config = dict(
    experts_per_token=4,
    router_score='sigmoid',
    routed_scale=2.5,
    balance_loss=0.00017,
    balance_bias=True,
    norm='rmsnorm',
    positions='rope',
    rope_base=10000.0,
    attn_scale=0.177,
    schedule='wsd',
    train_tokens=379900000,
)
Below are experts of layer 3 (counted from 0) of a mixture-of-experts language model. Rows are named router (the router's row for the expert), gate (a neuron's input weights, with its number), up (a neuron's input weights, with its number), down (a neuron's output weights, with its number) and show model dimensions 0-255. Each number is 128 + 32 x the weight over its row's rms, rounded and kept within 0 to 255. Numbers have three digits each.
After each expert's rows: "comes before" lists some tokens at least twice as common just after its tokens as in all text; "mostly gets" lists some tokens that are sent to it at least half of the time. This comes from a sample of Wikipedia text that the model never trained on. Tokens count by the router's weight.

# expert 76
router:069104114144100150115144133144183151121127188102143162125176037128127087141104082131129138098082179125122117096130125131116142132122130162143118095157107104093097112131137092168164142148112145115125079150169127181123084148144130186133150090129086087197125150078093135089046131096077104128166142144115105101162147111153208117143110090139159074173203125088102079145124127071105188134107120127094151132126104098144142145112148145138157156127093143105143168124180142150194086129148170167147135110125149098133152154127128135109091134096169136122115093148172082124067123064129092160115069162170110123140149144139137184186061113145105125096198172141146121051171124143133182100149138190169109126116129091184104119130103051142091092121112091130110158137157198160154141175027151
gate0:158151136120141125125127133141193092099126213142147139071063188135145115093138136093158155127147125133153095129136175181170053162118175149110095172166133149091101128137150126125172120141131068132152106129155152154135154146119119127104159187112094136143143097106168130171137175199087090046140141132143138116073145115117145142161096115127064170129128108150101103116070040105163151127043077065157161167170135108109136128103154085142119119121168109113126122085174105109143181083126112160123130179121122113079144129166114163163161065104152074096139091116189097116086144102113116162075156142168175126170155168144148124187109116060096101094125170125135153087153119108094183151183182133116102099097185105130157172107112086146107150115175113169125191119174171134135074119148122
up0:117075115156107120082083112144124132081131152144168176133129148171129107173122088165142063159127162155168065153111129102063166119114114158182167164082147140105132124120171131174140112208133123136156164167134124068117124112121107101199125121087096094141165157072124147124145090105128087093103152142113102111126107138104164134166149151131116093138145076175177170143166116053078183126086179113139116136148141143109149193140112200161176096129061150115139138136152137124160123141171119174167125132152172116081113113136089077148099119155161086084148152127148121107139110075095056158115080155192121134094151117079150140146000121132094100096141142130091114098169119149156135098194112126139114112130153092112095173154162071101124149088043150131127124127070108138133118152119143
down0:182098153074092149091064168142054093134140107134105111191201111120114054132113117138100083170139101141134183128151103064116153091171198070122100141141117109130129126161186070207144138121136148124073102132133174148129098096121154104135117149102126104092142216104119107099143155194132091156161171166132107167103127111136096168086217144138095133161109100181137124184143123114104136154110182157169127197144138128182122126142113146093107155082117061113126173114150128095150155099111161159112166107143128134156081057095111159138141149196146141158162180124106153165140156130132122120196118112107114145115083088117147113077104172116099111160113119165096085159106139101110139174159138138128103116125136144103122146141164130085130068091092111059158093168057112120124065146144130
comes before: ",", " |", "–", ")", ".", "),"
mostly gets: " 2007", " 2014", " 2008", " 2021", " 2024", " 2015"

# expert 49
router:151118166146094203188103156170136198137131149065147112141156119208121106112145104108109105055132092134100108148156067099094124086168108129152121114139136123159132127126146096156150074147076165144116111111119134227092092115189149167114108130139043167146101118161158073112072092115162077099118117152102097086066135154138127140074086163131145086144100143157127109154120111115126155171118142094119108146089097097101095121062099122147122093118108079150159163156150135140191145113178112090119121153101174141101145125142090104091112056114105163121085145121077143128080106143111124101109091106167159174144178124170103149118122125143086078075115152145099139055172119129185156165105131138092073156086144152144141141132145079156124112072114188149044188120110148122113180153076139
gate0:083085179159115120104133085134080202147092162079141094091119101142194137126187157112165175089082132122114127130105091159149055075123131171083121195149130115082124137130118108128134121136153091089132100141129131134102063109114100153147143057090161130121120212125102144097162097069118140127124074136112151142125120125111136141107086127077084126174153222134128055125145133186129162132139158101167096144089131130135117071137119148140115108093114123141160129118107117101147128100113112122101160143099122119149217104152110106129139151124111158083110136135076149127096179113150149133204131039110121160124093126114169154127081107150143158118144140123111115097168187128142120129121152149152074086079075097157128141145150143116090038087185144045060131125172071135143099201091096
up0:135168062097193128087120130103182150088114086131107171124181149135078134151094126099068167156207184085090071133142156109128192227089193063158111120091194158152139156161184129108154149098121115095139159149112099161116138151144138126097134212180089116149170045120161135138086145201158116144130131113117108149088135094126162115164177099100121129101106103080092114130054161091117177104091125129089109142119134105121175152125147061112146090142127162142136130090166142100129139105133170114145104118106125092084055113096104116104129123112155138165111134111177094127126138165111147179103160168162142140082120133130102107099113124057140111172098128168095150146108147083156153046090067090102151116110145146102112134117113114140125163177082114158175114128126167148133175108155138
down0:171101077130123145144158135120110166103092139094119154080123130168092104098159074137139106106154094082118122146112110103152169129137147112109124129108189106151102160128100117100153124146096107028207109108135117164121084066217128142144087116157104075104081121123185082144082168129109124138230183110181124082135117132150104177143071162076125081130136125087097070123134056172097079147091167136084083092105137130134086153107134175079089093167096152121113133144098119117120088101132100151072155100155087159084163133117128119169080109135093115178129115090103074195094153101068156093167106154136139084161147183150146189147145111157127128105233143172098091158115139121132120123142154127094151143098116138135084131122140148119125135098136053092093129138142118158132175126130153
comes before: "\n", " The", " a", " In", " not", " It"
mostly gets: " were", " are", " was", "\".", " played", " is"

# expert 0
router:068192108174105207098161126130075111106129159073085151130139118115154155085198129110144118078130116091063117160099082149119125122166132060119152121183105123123095107115087097137136173094110161127067109107136137143139076074163201174136132094127057169130118106114148102106123174136108140135182108125119183139174118137079157133122124118159166116146178167114113101136104115117131158095082117131191133105093104113161094125143130083124129131095104182148121178113103080117178093094086079102155144098118070112118114143121161098156179050145176125086149088088130047175078124166105123125085153104170058137139143122156147122153147127154104134082112166147159151085140122127141118131125133122094123128147120147172151153183116045138126128117065091136108145182133166065179062179088101
gate0:117129131085087141134120109169102159059136125125128188107089157156105121135143085124120094172155082158098124096142141106131115150167141125125193159173175113145157141140163167150131124097094194069152185074188131108144077068149147180046143150085129179118032149130144130092170085123200110141123089142141146150144119112103103111176096147179150072171143167185154141147081140145158168078114075121141140087084143183157115150110137116118139145130122176135172089131112091124125110165145092113104119159191030128153112119145139089154150104132145202088167191101115090094154209136142157149059125142175121078199128129163106128127194134084119114148152123085150127105141095111138126130140154158159102153127141111133110135184117113089121086124107132113154165133073104082117119163098113
up0:125127169111179067119119086170124178113161136079116134089160176124118165143166071128167093130109126101071104155109162137124138142206093099114169145191122160142103171141138126105145109100121148098121142128149121114156105096149169148065161106129153173113104065124142105100141170169135156164148135091140086177174122148105124158153047146189071113174115131204154075143089155133149224067094114127166166148085134162125090084144119103184138146165073199068103152211144122118109137135150096106106164107163122162189093096094127096126126127110172130178121130120143103138150190144118164142111168165121124106158106143138141133115159113152128159175127167100141012145138088060144133138070160109113139168134092158109154111145140132093149104120095143134110117118167114171184111128086123
down0:064171152140133062098126186072136143147073141152067116070159109111142154121133094107158118109056122138111147184155111195101106125083123116155082152101110081133116127193143106079138160158138163126125156190111090113095122152139099080147117101085161174118200090118142083063127147147107105154091174100148152144119127185152102132061131126143164132118116147092122108078167195118089141157125155118103124145157101145156174094113168153118137113083064157112128053124158159156145128108172110071164161089148143147134127104138208141145145181146117211132138113173108125100142161110151117134171177152111166174167140075078106164126126104139067077118147048172107157148140145118111125123127104111097141186098079118141121138132109134153160094109130083083049137132089103087170108087109113
comes before: " the", " a", " his", " its", " their", " this"
mostly gets: " from", " of", " at", " during", " before", " between"

# expert 15
router:150106170123131182121137134194161203134085120140107138105131135132099137079135122178166133073117145126081107121152084144170103093129124099129109109182116117163088188173108100074137121118121167138132095113108139157150072074103154121170102084159154151141070125126170106172207159142102085102108112116126093157125091148090110099155088179152117076123147163092143094155070148098134103053102127158151119191144112138161108129089141145165114091095051171135074094129109069137198145092144106151159133065084129161142129106163125148197122121102080127139131133150141089116072121135133129129128214124190130141110120132132147078171144155117075140102139151124141105108165129172112124085160128099085055137084121151133199149162131120051167102184114089134037144109100095118163112119088104
gate0:118157145070183149104074181108143133133129129088130142142124134106119131237087116102078116089109156082098128071133096138072127102161209131126102110141107154098166055177133076113114156139144132149103151140155103184150083117172122142086079150131150099116133031127133131145137110152097130099170142160142105156107114138123201160166167107176130160148071143096100089174154120124111153134146196107139144129123087135132133099136176087160141059134128151117159140106121136145142079075109189016144183108117205169138132134118054139131118134124119074101171147135096120155141171083061141131076134108118141112070172143128128137142129137135117068121088087174146114118141095113139114129081093128075169140100131147117096154155173101100186200132105105099117155100120116128157163111170116
up0:134099119136161151126086119163149103129137095119136139122121133139121123140150134133137072067091131171126134117122160073116139055162073089124117108163143105129060094114124111139110112063085199155120133083148086089136131116127138115136098096147151148207081109160116170099127209103177151159102176104166113148107085130105120127154131164161139072142138074180148156136131086131161106119143135148113145147149122088047078163105135132096156118077113164095183136141138075165155118162133065174145205106190160131150151146131124166165158122144067080136164159072111183177140091136160099130224136148110145130138176072131119127130141150158162134110110133180184102130146119129104112112200188136094110163154166107112126092169141118120191132124105127104091149103015184180150121116113120
down0:060066130123141142133137122121120136166144060122139111100109175099148173152137092095071151131166079140149072154123129136069116109167148136134044148127138112107094111108106156092126143128110149104140108101138122099112123074142101111080176141126164099117122130136187136049108103152133091175172032114179170143148085143191065086156159128127188120101113091182122141166160095113170169099171163113114137155111100169153111134055093145124125137116156089141081110130155076109134118136052102114115129172151052137140099216100159170136124093107116199113102145133119108170175127149171167206148202137128090104094073140164170103063124116114120166130115095127150067086131089098089104108109074102146123158136166140119161144137137159128153128152146143096192149109139133134136131151174114
comes before: " the", " a", " his", " their", " its", " this"
mostly gets: " in", " of", " on", "In", " into", " during"

# expert 16
router:071147128097095141158122158192131191081084113164158151128133141126150116126135175134119186096121103158135136191142127089189092126153166127142103115120167137209047109103150081204135144096115107121079108142163104183096077123160153130084121107124115159152096134098094150087064166129086137105180102113121196117117172138189117110164071135145161118118165131072092150202095155158140160126136117091070107167157121140126118133141108079116140106120101147121153117124088119186092106094119099167112157161159150121075199111112124164080147171146110070069127084058096135159101165179146102124138105101116125130190084153110113131152133069150087097158172108113106122150125173113148094156129121168117096143174097086210167158106127069149092100166137095158072160134105139095145152132106144
gate0:099126059145146140089102080108120126124092144121129141156128122102116089124110053118129128132088156134145107105127021107111131121180105063076097109117111124121129175097147135139129106128138125117151099068118211164138154142115133098113063079136069124103176073059154129111146091111140181123120115158153099106103115132067136182188106179111136089202040095147152151113136125144088135136153175106146142112109192130104077075132134134168206174133060125142109106140159139133118158175143109132152168087138136157116109127082048160146114108148154135198100132182120176185112127133104143087143122153138113113040103079138135114173092149154175153117115116172066108140119119098167121136095174137097163159136104084111107144125114103122140100105120108104123122091128195115106188149056148
up0:181156132138115157133154133127070132100131104163131117143190123096129110117217174138156134118147116105107255108094158104118125057117135120147135137084124142120143158129075155141132113151129136127081101135131097127156131158103075208152144107179190168196144074171135120145126106050094093136154011067116159096205144065234134102094144081119127202117131120106139107140133140131130097170126111197104104142107132144102171140146116170074100132091081096099122144156123105183133114123115135147150144142130128125124159150121159144083138159122134135141110086061083181119085098129141118106130133076115122142150129095154032104106158141189123133104083112102100126146121112095147142111179111145132146120135117152155121114098124203100103176117117162109129133173170136122109125143123173
down0:128183110152133116139148125137058183115136138131143148139157147091136122148123144133137137108137134137125113146141114110158167134135166134134117157138134082143111169108124132147143115105079169070144108119080102150191128186168152145081116130114114079097136160105089169130082114136162104090161149140164124132130155179120120087096121108123088139178064118098153177115146102133105171130177159129098162106083176136137133174108139185170161151103149103110137160125120103207136195067117134145147109100159141134084122097139116163090121162125153220122141083167076220172130052169113094124147112109155121138082183119157104137106088102129163041122118156071128126136120159158068156192086182129098144121149112090072120023136208118166163112132118086117163132091110055157086113184126180
comes before: "-", "|", "\n", "==", "The", "==="
mostly gets: "\n", "\n ", "\n   ", " Binomial", " well", " Built"

# expert 48
router:097144129143114163157179127150059110083101081132064124196141047149097148127130089128105176141129097099111168103109108144160109102115135094103117085156126101162136113125112150143135128109096128150063160145164108189146164121189170107119061135067172091137156126080137125089100172159094109076146057134138144143168179091120146106124105096169172087160175164070107146153075096093162148138139140105113088184084115132161129118192080158113126162115108148177115066075108094161154099091128150191131119097122092093108134158146145141139107137128174120147137144056138083079103124098123122137128132092167115063110121100165128124120163116155140177124194133110158106101153164107100190104104138154120102128085158160145130099103111104091107087147082094068068193217096143093102139157099152
gate0:136148166126066107110169139118055107136103100125109143199129121146110128120118098105119124142155104098107057068093106172162114128106205177197133202126102103131162107125112172146132118129130096153163145158148049093174177106171132170091111174123145140071111197145131159121132104112156062028089063172123158124101176135126138123122153110141128126131100135108156137132148137135146128124119128079115098126069149092119108154128067137100104133093134193158140147106149103108106070109120108111105118068143090090138125098129156064228102109191133139157120146063144161132096148123143104177071150187075115096127072147112112155122196126126111075113103053098149081071096148172106112114122099144086116152094102166099151156100157141136111164123133165099121189123125124157111130126094129
up0:092155146092113118162159178134077093164156115164089132190152117120151167135179109094078147114063118118156173113147181150160104108111195105103132114142155125128113183133120070101158201161091096152174121111100109090147132078127112136116141137140103097041130099163164142161082132159145134068088157177123139225096091146137117116113137177097159147168099133136139152168122103182128088135154110138132089105116106122072098081104157126200128116200195093162188117098173118138141152119109150165095193112135108181217107111144134121098157168090125117126111049179104163132135151113122161172124110113121113143142148141128087167147120139125106106128020097107184129173112093120082137145107094147128140147110191136136110132105150166085102145154141112119149137221114089139118131151145113
down0:083194115145161136178116135097174129134141083136139124126119180086099077117186124111089141129148078128092129132134120081120078087146127066122153147141159162115178141064152153089040119134106135084102162060109064114159089104073148094126155120157160146125142107136146121154179118097164159133101137061191138117099113153138063193123103149177144093126129096182114167162151043140144151112102185105142158131142117115153117134129097039126180163116115137101149114133102142095136112171109081120122127127154128122135143089136136095130110090177045168158112099166148138150115143203128089092138094140127098188154126180131168101119133140122057116172082082144128118147105138079059076191175101112124154137068084139117132205165161109101129104173124117130170138106095120161138110126159115
comes before: " |", ")", "%", ".", "–", ";"
mostly gets: "000", "39", "48", "9", "23", "47"